config.toml
n_layer = 12
experts_per_token = 4
activation = "geglu"
moe_layers = [0, 2, 4, 6, 8, 10]
router_score = "softmax"
balance_bias = true
router_noise = 0.1
norm = "rmsnorm"
tie_embeddings = false
optimizer = "soap_variant"
beta1 = 0.95
beta2 = 0.99
batch_tokens = 32768
seq_len = 512
train_tokens = 308900000
Below are experts of layer 6 (counted from 0) of a mixture-of-experts language model. Rows are named gate (a neuron's input weights, with its number), up (a neuron's input weights, with its number) and show model dimensions 0-127. Each number is 200 + 40 x the weight over its row's rms, rounded and kept within 0 to 999.
Before each expert's rows: "comes after" lists some tokens at least twice as common just before its tokens as in all text; "gets" lists some tokens that make up at least twice as much of what it gets as of all text. This comes from a sample of Wikipedia text that the model never trained on. Tokens count by the router's weight.

# expert 63
comes after: "1", "2", "–", "8", "7", "6"
gets: "8", "7", "012", "4", "9", "010"
gate0,129,223,262,261,248,155,190,251,172,204,142,104,196,241,210,198,213,214,186,192,228,110,190,269,235,196,232,195,241,153,251,175,208,186,172,160,164,157,206,201,241,143,246,205,228,231,235,146,102,199,165,233,109,220,221,303,211,175,220,194,179,180,186,212,233,225,150,138,158,195,166,211,213,220,133,190,285,159,236,272,214,258,221,238,173,260,152,131,186,218,183,278,212,218,196,205,198,150,204,186,265,226,206,175,109,224,222,236,209,253,156,174,209,148,209,209,198,215,210,249,220,172,200,204,259,206,247,192
up0,192,178,248,164,267,173,246,263,188,191,173,180,193,249,256,235,268,215,170,202,233,205,156,268,264,164,220,135,215,210,220,222,173,109,176,238,139,193,218,222,152,206,201,221,207,206,200,237,135,174,218,189,175,258,186,156,179,218,153,188,133,190,128,171,221,241,165,220,144,231,81,160,200,218,213,199,161,140,254,179,264,154,146,206,248,194,164,161,217,162,261,204,192,222,268,158,286,166,168,201,226,157,149,217,172,209,200,207,246,298,153,149,206,236,222,158,205,156,206,157,178,202,285,223,241,205,238,229

# expert 59
comes after: "0", "\n", " | ", "–", "2", "1"
gets: " |", " | ", "-", "0", "–", " ("
gate0,240,240,119,226,205,196,171,194,251,196,79,218,216,141,147,232,223,241,198,233,210,178,194,174,187,203,144,236,191,140,232,199,146,152,230,185,241,193,123,237,258,198,217,202,246,219,191,193,128,165,262,262,238,284,222,177,226,213,239,202,168,220,232,224,190,145,276,191,199,109,224,199,139,231,187,200,233,239,104,198,242,180,208,118,239,210,182,157,233,119,237,228,221,168,179,265,168,230,191,240,180,224,192,207,201,152,237,221,161,245,174,204,253,185,216,119,207,231,258,156,159,193,210,188,158,185,187,286
up0,246,171,195,182,259,288,170,236,231,225,164,162,246,243,172,227,220,250,179,178,239,277,201,205,190,242,250,197,115,247,258,143,239,192,159,168,149,152,124,233,218,191,204,249,207,158,235,180,168,154,197,218,130,137,166,244,243,228,194,157,287,242,261,244,236,211,175,177,152,185,245,137,296,206,190,207,202,211,213,150,199,262,222,152,208,209,146,213,245,227,250,141,210,278,210,173,284,178,274,189,195,199,186,208,164,240,168,234,192,271,188,240,204,192,156,176,230,230,171,192,207,174,259,232,216,214,142,170

# expert 64
comes after: "2", "1", "–", "c", "or", "it"
gets: "ing", "ation", "ical", "ic", "ary", "ial"
gate0,205,260,208,279,260,226,196,264,202,165,302,110,228,246,217,194,184,228,187,172,194,134,164,160,200,158,290,215,157,146,237,169,244,200,201,130,193,229,200,154,191,177,253,261,265,195,195,160,238,165,285,199,174,211,214,215,219,187,204,215,236,191,156,116,156,135,173,150,141,216,200,179,176,116,208,228,310,172,231,159,171,236,173,217,220,251,242,179,200,248,161,268,210,129,208,194,181,180,190,245,163,249,181,180,197,210,180,123,218,224,228,203,177,217,199,198,296,199,213,162,205,175,179,258,199,223,204,186
up0,175,203,195,199,180,201,185,205,193,217,231,169,191,224,179,232,98,257,137,175,127,154,164,252,190,213,169,229,200,118,193,162,173,183,159,167,165,179,240,191,150,223,274,176,177,211,198,213,164,218,192,225,182,222,218,247,164,204,204,157,260,224,222,185,194,102,216,189,207,179,148,202,201,170,97,191,189,128,181,193,228,148,160,233,270,208,267,159,272,193,143,218,206,141,277,246,237,152,251,167,199,167,152,248,188,133,217,208,223,251,296,179,114,247,193,191,192,190,149,141,218,163,224,284,159,197,162,179

# expert 35
comes after: " | ", "–", " ", ", ", " in ", "; "
gets: "2", "1", "0", "3", "4", "5"
gate0,224,250,190,168,269,288,124,176,191,257,148,214,165,186,175,197,185,183,156,247,235,179,242,212,128,198,230,206,142,134,132,217,210,299,185,143,231,172,221,169,228,180,196,204,178,218,167,155,196,243,153,188,175,205,213,241,222,217,259,188,207,140,185,219,202,165,184,199,273,267,175,190,198,234,173,270,213,201,159,253,184,191,250,324,229,205,205,156,192,284,138,183,209,189,131,244,204,237,192,224,203,249,243,203,226,207,174,264,167,220,115,158,227,185,186,173,219,238,280,187,192,182,258,206,199,244,176,292
up0,213,180,202,194,144,170,210,128,258,175,235,275,99,198,189,268,242,168,219,160,192,161,206,168,199,283,176,195,258,165,238,196,195,227,212,203,207,251,198,198,161,218,205,197,231,152,266,202,258,219,136,232,171,232,215,222,155,139,163,173,206,243,243,87,188,211,182,232,196,187,274,281,227,183,215,216,179,192,236,242,124,129,236,169,183,218,169,241,250,185,303,184,157,178,141,211,216,185,205,115,180,214,223,198,229,223,241,275,181,178,205,242,157,180,242,248,225,179,209,219,188,175,118,154,145,171,241,238

# expert 39
comes after: "\n", "3", "4", " Score", "| Year", "- Location"
gets: " |", "-", ":", ",", "|", ";"
gate3,212,218,143,215,191,201,183,254,165,261,204,212,219,169,138,189,204,272,264,201,245,166,101,143,203,155,222,209,205,188,214,196,232,122,147,223,229,236,140,234,126,186,230,250,175,171,122,168,177,194,196,195,194,237,236,205,215,145,220,229,158,154,280,228,184,177,215,157,201,153,229,173,199,219,244,158,237,195,242,277,180,161,221,238,243,101,194,205,198,216,282,191,165,191,179,182,103,273,168,238,196,233,149,238,208,265,224,246,294,194,221,187,242,217,216,171,170,184,298,196,160,166,175,178,245,164,184,201
up3,188,262,179,169,213,228,212,210,145,204,215,253,216,148,210,207,196,209,218,219,257,208,204,166,223,108,202,168,196,193,227,216,213,138,192,202,198,285,170,201,97,154,215,213,189,206,211,166,212,206,175,233,225,155,141,205,240,219,213,284,129,206,200,216,161,221,234,112,161,122,230,156,226,195,204,203,218,214,214,165,281,192,157,226,166,147,226,166,186,244,222,213,168,242,236,242,159,171,126,269,135,180,181,216,188,221,174,148,248,154,166,200,181,219,163,90,174,163,257,293,112,235,156,164,274,161,186,176

# expert 14
comes after: " |", "\n\n", "\n", " D", ")", " |  |"
gets: "\n", "| ", "\n\n", "==", "ep", " | \""
gate0,244,223,210,225,159,207,213,183,208,251,223,149,200,176,179,199,197,240,186,280,212,157,203,261,253,100,239,208,169,157,145,275,196,285,145,158,274,308,245,222,172,220,232,206,198,194,187,214,194,197,207,215,271,194,262,227,216,175,207,198,211,221,184,151,138,104,144,176,235,228,225,184,223,183,187,205,282,221,136,210,182,233,238,137,168,185,179,214,260,233,226,227,214,60,182,216,248,128,194,188,214,249,162,214,176,218,170,192,174,141,221,200,175,163,181,211,279,188,167,263,157,203,224,186,223,173,208,165
up0,169,218,183,179,251,233,205,217,190,240,218,241,220,207,229,210,166,201,231,215,239,244,155,218,214,162,203,138,204,171,167,218,217,257,170,172,265,192,147,237,149,282,175,296,269,255,242,187,208,226,133,204,275,203,195,208,309,232,206,107,188,223,254,217,201,201,256,225,185,187,199,168,210,185,172,238,186,152,232,216,249,98,221,177,143,190,206,282,212,183,179,222,201,191,172,227,228,215,222,202,164,179,138,259,189,238,210,97,221,231,215,262,234,188,221,195,121,203,230,223,203,102,200,147,261,271,164,198

# expert 8
comes after: " | ", "| ", " ", " (", "; ", ", "
gets: "1", "2", "3", "8", "0", "4"
gate0,207,181,208,198,230,200,189,230,258,195,167,195,176,122,157,304,140,103,157,193,118,117,183,154,208,265,235,204,209,204,200,245,205,208,137,208,254,185,254,151,256,154,239,183,242,250,157,240,183,237,157,245,146,163,204,181,212,224,241,195,187,217,208,192,190,154,202,215,211,227,194,235,237,203,124,203,236,210,214,260,252,177,232,255,151,152,127,172,217,215,230,209,135,177,203,214,101,155,213,54,251,206,168,208,173,208,183,172,230,209,154,154,204,223,248,208,184,197,158,172,183,177,148,248,235,191,217,177
up0,238,298,186,266,213,217,191,133,253,236,251,145,150,220,147,230,202,210,189,149,234,247,238,185,174,201,231,178,159,240,199,218,174,92,179,199,220,200,105,259,182,176,192,239,206,190,207,180,159,158,182,148,195,177,220,152,176,217,249,162,217,216,207,169,250,274,242,166,227,203,171,153,127,211,297,224,207,212,257,235,174,283,224,215,244,198,199,147,234,235,178,250,237,185,229,205,197,247,129,197,130,234,252,189,185,196,182,152,237,268,211,148,226,221,111,178,195,216,222,166,135,214,233,181,187,277,249,202

# expert 17
comes after: " |", ")", "\n\n", " |  |", "==", ";"
gets: "\n", " f", " F", "\n\n", "f", "ent"
gate2,156,193,198,237,228,211,219,222,204,219,215,159,231,206,187,189,176,153,273,248,270,235,177,203,250,237,133,186,205,143,235,166,163,136,131,156,210,138,234,176,222,229,263,199,169,204,169,216,218,179,255,213,249,156,243,174,192,169,264,228,220,206,273,258,171,183,202,172,230,251,192,140,200,178,259,277,257,162,268,171,195,237,229,225,166,178,180,201,269,203,191,237,210,139,178,237,241,199,185,176,127,245,221,320,197,184,230,267,201,228,208,210,303,163,188,208,269,196,205,210,281,163,264,140,216,180,244,231
up2,205,178,208,214,156,235,190,233,211,195,183,242,169,244,189,208,207,127,162,140,134,181,170,267,204,246,157,182,233,77,214,165,237,226,208,171,181,190,139,200,279,169,153,179,165,236,276,142,155,168,221,221,202,175,180,203,236,212,137,252,196,227,241,221,201,269,198,249,177,243,135,173,146,219,246,232,190,245,187,199,136,238,208,208,195,209,102,130,190,241,248,194,175,239,183,246,230,163,218,306,236,204,235,259,184,220,222,251,246,211,230,275,176,179,179,261,188,163,181,199,196,212,184,144,158,293,164,222

# expert 13
comes after: "\n", "\n\n", " at", " by", " in", " for"
gets: " L", " E", " H", " D", " P", " G"
gate5,240,310,161,204,186,148,186,224,231,196,183,173,236,148,141,210,172,222,168,206,202,221,162,135,223,192,201,206,188,230,227,208,287,198,163,260,205,149,154,272,209,222,235,245,248,217,225,308,207,170,174,263,177,213,215,187,189,200,219,165,224,172,164,238,194,183,271,226,212,157,197,145,185,187,152,227,265,259,239,274,205,230,231,172,221,153,251,228,236,205,220,150,85,164,269,247,268,206,218,130,185,274,161,205,172,232,236,172,207,210,186,211,230,190,201,127,162,203,161,182,168,171,206,151,256,296,201,195
up5,185,137,207,143,187,230,221,191,154,191,230,211,146,239,227,171,260,195,175,209,171,112,213,232,197,237,202,210,190,205,202,196,99,125,198,126,211,174,278,136,179,190,196,212,148,267,159,94,163,210,240,118,197,209,136,205,196,191,190,155,149,201,201,196,207,168,141,197,236,238,196,201,208,176,216,171,176,152,211,142,138,150,204,243,166,210,136,168,169,215,169,194,274,176,162,184,120,202,159,274,161,164,256,158,247,166,150,159,165,187,164,169,233,269,204,249,229,219,235,199,259,221,180,241,150,116,213,189

# expert 6
comes after: "\n\n", "\n", " | \"", "===", "/", "=="
gets: " (", "(", "G", "M", " (S", "A"
gate0,171,192,135,159,197,206,198,186,159,138,137,244,284,133,110,240,230,221,233,188,228,146,139,218,217,262,181,211,191,189,209,189,281,236,190,190,217,159,222,246,239,255,161,206,184,216,202,220,215,142,238,214,247,219,172,154,255,154,155,230,145,171,261,210,209,161,176,200,155,192,203,244,189,213,168,224,203,248,217,252,177,208,202,277,217,206,163,146,215,232,211,137,152,250,149,182,220,180,150,185,175,201,230,200,190,181,187,174,143,138,151,124,127,158,253,250,271,232,209,141,251,129,274,145,148,204,230,151
up0,191,192,218,224,172,224,231,290,182,218,209,170,169,153,227,189,222,203,176,202,167,267,291,240,155,155,250,161,206,166,256,151,99,224,199,161,223,186,140,162,204,192,277,117,194,183,231,187,161,159,192,254,172,189,208,205,139,188,210,226,186,209,179,168,226,231,170,190,218,247,204,190,180,172,244,182,187,248,115,163,200,220,194,166,140,260,215,200,215,216,214,248,278,151,292,227,231,239,229,149,203,197,252,119,235,159,201,254,202,195,204,187,269,219,218,216,184,129,179,175,162,291,99,265,151,187,183,169

# expert 41
comes after: "\n", "0", "3", "1", "6", "4"
gets: "-", " ", "–", "b", " | ", "ab"
gate0,201,220,115,232,252,171,210,235,164,234,193,135,244,201,245,252,189,181,180,211,201,207,215,135,205,188,185,177,218,252,184,195,273,199,192,221,229,191,195,251,159,186,145,206,245,255,117,282,198,165,269,201,192,210,213,168,255,234,254,261,157,202,233,266,207,100,213,135,194,197,245,220,174,221,219,201,229,189,212,191,209,142,190,148,127,169,230,194,278,216,148,262,196,127,265,190,213,146,242,167,211,281,128,155,194,199,281,229,204,235,171,245,252,194,225,252,184,205,208,127,244,150,223,204,218,137,245,212
up0,194,161,151,236,281,145,161,190,135,204,229,161,253,236,264,223,157,177,181,252,253,181,174,232,256,162,153,227,213,205,276,256,166,299,217,200,263,190,142,148,146,213,182,166,224,206,212,173,161,184,239,252,216,158,205,188,156,187,276,198,162,187,250,246,146,231,220,125,170,224,203,160,195,277,215,144,212,172,160,211,206,202,183,137,154,206,240,218,192,160,194,239,140,185,160,210,221,128,261,201,197,231,143,159,155,208,168,269,122,249,252,196,158,245,161,257,231,196,143,204,242,171,200,205,238,192,254,195

# expert 5
comes after: " | ", ".", " ", ",", ":", "1"
gets: "5", "30", "9", "10", "50", "25"
gate0,258,266,246,233,194,250,170,251,236,199,216,225,141,172,189,280,176,234,187,176,197,224,194,195,155,176,255,113,170,213,164,198,228,155,184,242,184,158,183,165,79,147,181,260,212,203,152,124,192,209,185,175,128,231,209,175,129,272,159,154,202,249,146,154,275,231,197,191,238,206,251,139,266,149,166,136,212,195,217,229,181,243,186,224,224,188,206,142,222,254,156,200,247,175,227,196,159,211,212,212,200,236,234,235,200,227,257,169,216,205,132,218,275,212,171,205,178,294,225,181,163,220,137,151,231,247,228,197
up0,205,186,175,187,192,221,255,186,180,231,194,230,179,284,236,203,206,114,195,177,145,194,244,220,235,243,169,244,254,102,283,183,226,248,173,188,193,158,220,142,150,228,212,202,221,203,190,251,203,266,122,240,268,189,219,181,223,243,222,185,216,177,156,188,171,195,184,183,173,202,140,242,176,287,154,245,204,120,195,250,240,211,270,244,213,218,182,281,179,145,212,165,79,148,105,225,226,213,217,182,176,224,275,237,171,201,214,163,204,189,271,220,218,179,179,198,266,143,210,173,207,187,176,206,192,165,260,233

# expert 24
comes after: "\n", "\n\n", " He", ", he", "He", " She"
gets: " =", "=", " was", "′", " He", ", he"
gate0,213,196,143,274,175,158,157,259,152,193,171,164,205,228,249,177,197,137,203,197,259,160,201,210,276,188,231,156,138,182,177,202,216,221,151,202,221,135,228,215,271,129,270,160,223,163,191,208,125,234,238,133,275,211,194,225,162,185,174,265,272,168,248,292,173,220,168,153,207,214,218,223,121,179,209,212,199,236,159,306,284,182,195,274,196,167,175,211,275,204,219,246,193,182,204,251,178,246,201,248,221,233,206,197,197,187,234,199,136,169,156,143,235,178,183,204,215,243,141,248,204,256,219,159,189,222,221,228
up0,158,218,178,318,231,209,219,160,186,210,228,153,157,197,175,200,197,273,196,191,214,177,133,200,136,189,157,176,230,179,224,262,159,252,168,178,170,192,238,190,192,226,210,239,157,114,202,124,183,186,246,209,193,217,179,221,144,134,202,203,217,148,210,142,169,199,235,182,265,135,202,239,166,253,237,144,202,164,199,145,174,155,189,194,281,157,235,175,173,133,232,292,192,164,172,176,174,220,160,245,245,178,231,287,213,152,232,273,109,139,224,219,199,130,207,230,205,175,176,156,182,187,192,180,221,139,197,274

# expert 73
comes after: " |", ".", ")", "==", " |  |", " ="
gets: "\n", "\n\n", ".", ").", "s.", "=="
gate4,165,160,171,202,198,175,238,188,201,103,183,205,150,176,224,211,219,202,199,210,269,187,196,228,214,246,208,193,191,161,289,149,144,151,114,154,200,183,199,191,186,231,227,201,212,152,220,166,168,161,213,236,242,228,282,228,250,179,185,185,180,185,254,194,175,229,212,162,178,223,160,189,186,160,162,292,227,212,209,230,258,208,214,225,153,124,86,234,224,145,249,228,144,152,196,321,180,172,142,184,131,201,224,220,177,238,213,252,168,194,238,200,295,155,242,192,210,204,169,219,211,243,218,166,266,235,161,115
up4,159,201,213,238,117,234,202,205,221,208,170,173,237,197,146,195,225,198,173,241,245,196,133,192,171,184,261,228,211,256,127,226,177,220,191,150,186,167,268,209,161,165,236,223,158,170,201,152,191,141,193,196,120,235,161,213,198,161,249,129,230,215,198,255,214,201,139,188,248,218,160,180,194,303,187,90,225,240,245,143,239,259,237,178,193,206,237,181,306,232,226,217,209,176,234,138,286,228,178,254,196,218,206,132,234,153,215,224,203,170,207,235,251,230,167,190,192,172,220,107,216,199,219,209,125,229,180,273

# expert 68
comes after: "0", "\n", "3", "1", "4", "6"
gets: " | ", "; ", "| ", " ", "–", ", "
gate0,241,170,187,262,116,171,250,183,255,201,111,247,216,206,147,237,202,220,146,87,162,178,201,197,159,214,226,195,204,126,191,113,153,98,227,157,277,187,176,236,231,169,224,179,228,285,146,232,166,162,222,201,238,243,191,212,171,198,175,180,166,179,181,230,139,205,203,231,243,213,191,176,221,189,203,248,218,174,184,195,215,246,248,253,175,182,190,116,232,237,150,209,240,175,183,265,183,226,149,229,199,214,226,244,190,188,203,142,179,153,211,97,191,255,219,182,203,193,145,160,229,171,147,201,232,285,187,247
up0,202,165,208,255,225,165,194,227,311,221,218,185,186,294,284,222,242,95,174,130,168,196,220,220,186,181,199,208,169,159,234,195,225,197,197,169,222,202,257,269,131,196,218,219,311,242,208,162,173,156,184,190,143,173,213,244,236,186,205,198,189,164,243,209,156,239,165,167,210,133,150,215,187,305,215,272,192,192,252,147,181,239,272,206,146,212,209,152,260,209,232,234,195,196,207,170,200,171,156,196,171,213,223,192,218,207,184,205,160,204,236,228,244,225,201,217,194,140,86,203,167,161,156,206,170,291,222,230

# expert 10
comes after: "\n", " |", "3", "\n\n", "4", " |  |"
gets: "\n", "|", " |", "| ", "th", "\n\n"
gate4,204,159,134,220,236,190,214,227,191,239,175,228,251,193,155,198,124,220,201,232,251,267,151,233,159,229,171,155,216,205,240,200,232,164,170,214,184,250,208,277,166,167,196,231,184,231,276,152,213,252,194,131,173,211,170,190,246,161,188,179,159,185,169,180,171,160,272,182,194,147,232,172,155,272,183,139,222,195,267,214,183,145,287,226,271,284,218,215,323,207,206,278,233,218,171,177,193,218,205,215,267,270,254,170,265,189,171,200,164,182,182,257,214,146,164,133,220,204,134,221,146,230,188,226,178,219,189,224
up4,158,256,209,262,204,152,166,221,193,176,165,311,244,218,205,176,212,239,168,239,100,250,160,259,123,217,262,176,167,228,167,251,195,195,194,241,243,218,217,215,180,214,196,243,207,265,247,302,261,164,192,165,232,224,167,233,172,182,186,198,212,206,226,174,164,246,307,195,238,151,184,178,149,136,230,203,166,248,204,160,224,148,213,148,245,134,259,204,203,233,163,240,192,144,234,186,253,191,297,196,191,184,174,172,144,146,206,179,243,159,204,186,236,199,161,157,191,259,166,156,231,212,206,215,276,185,184,192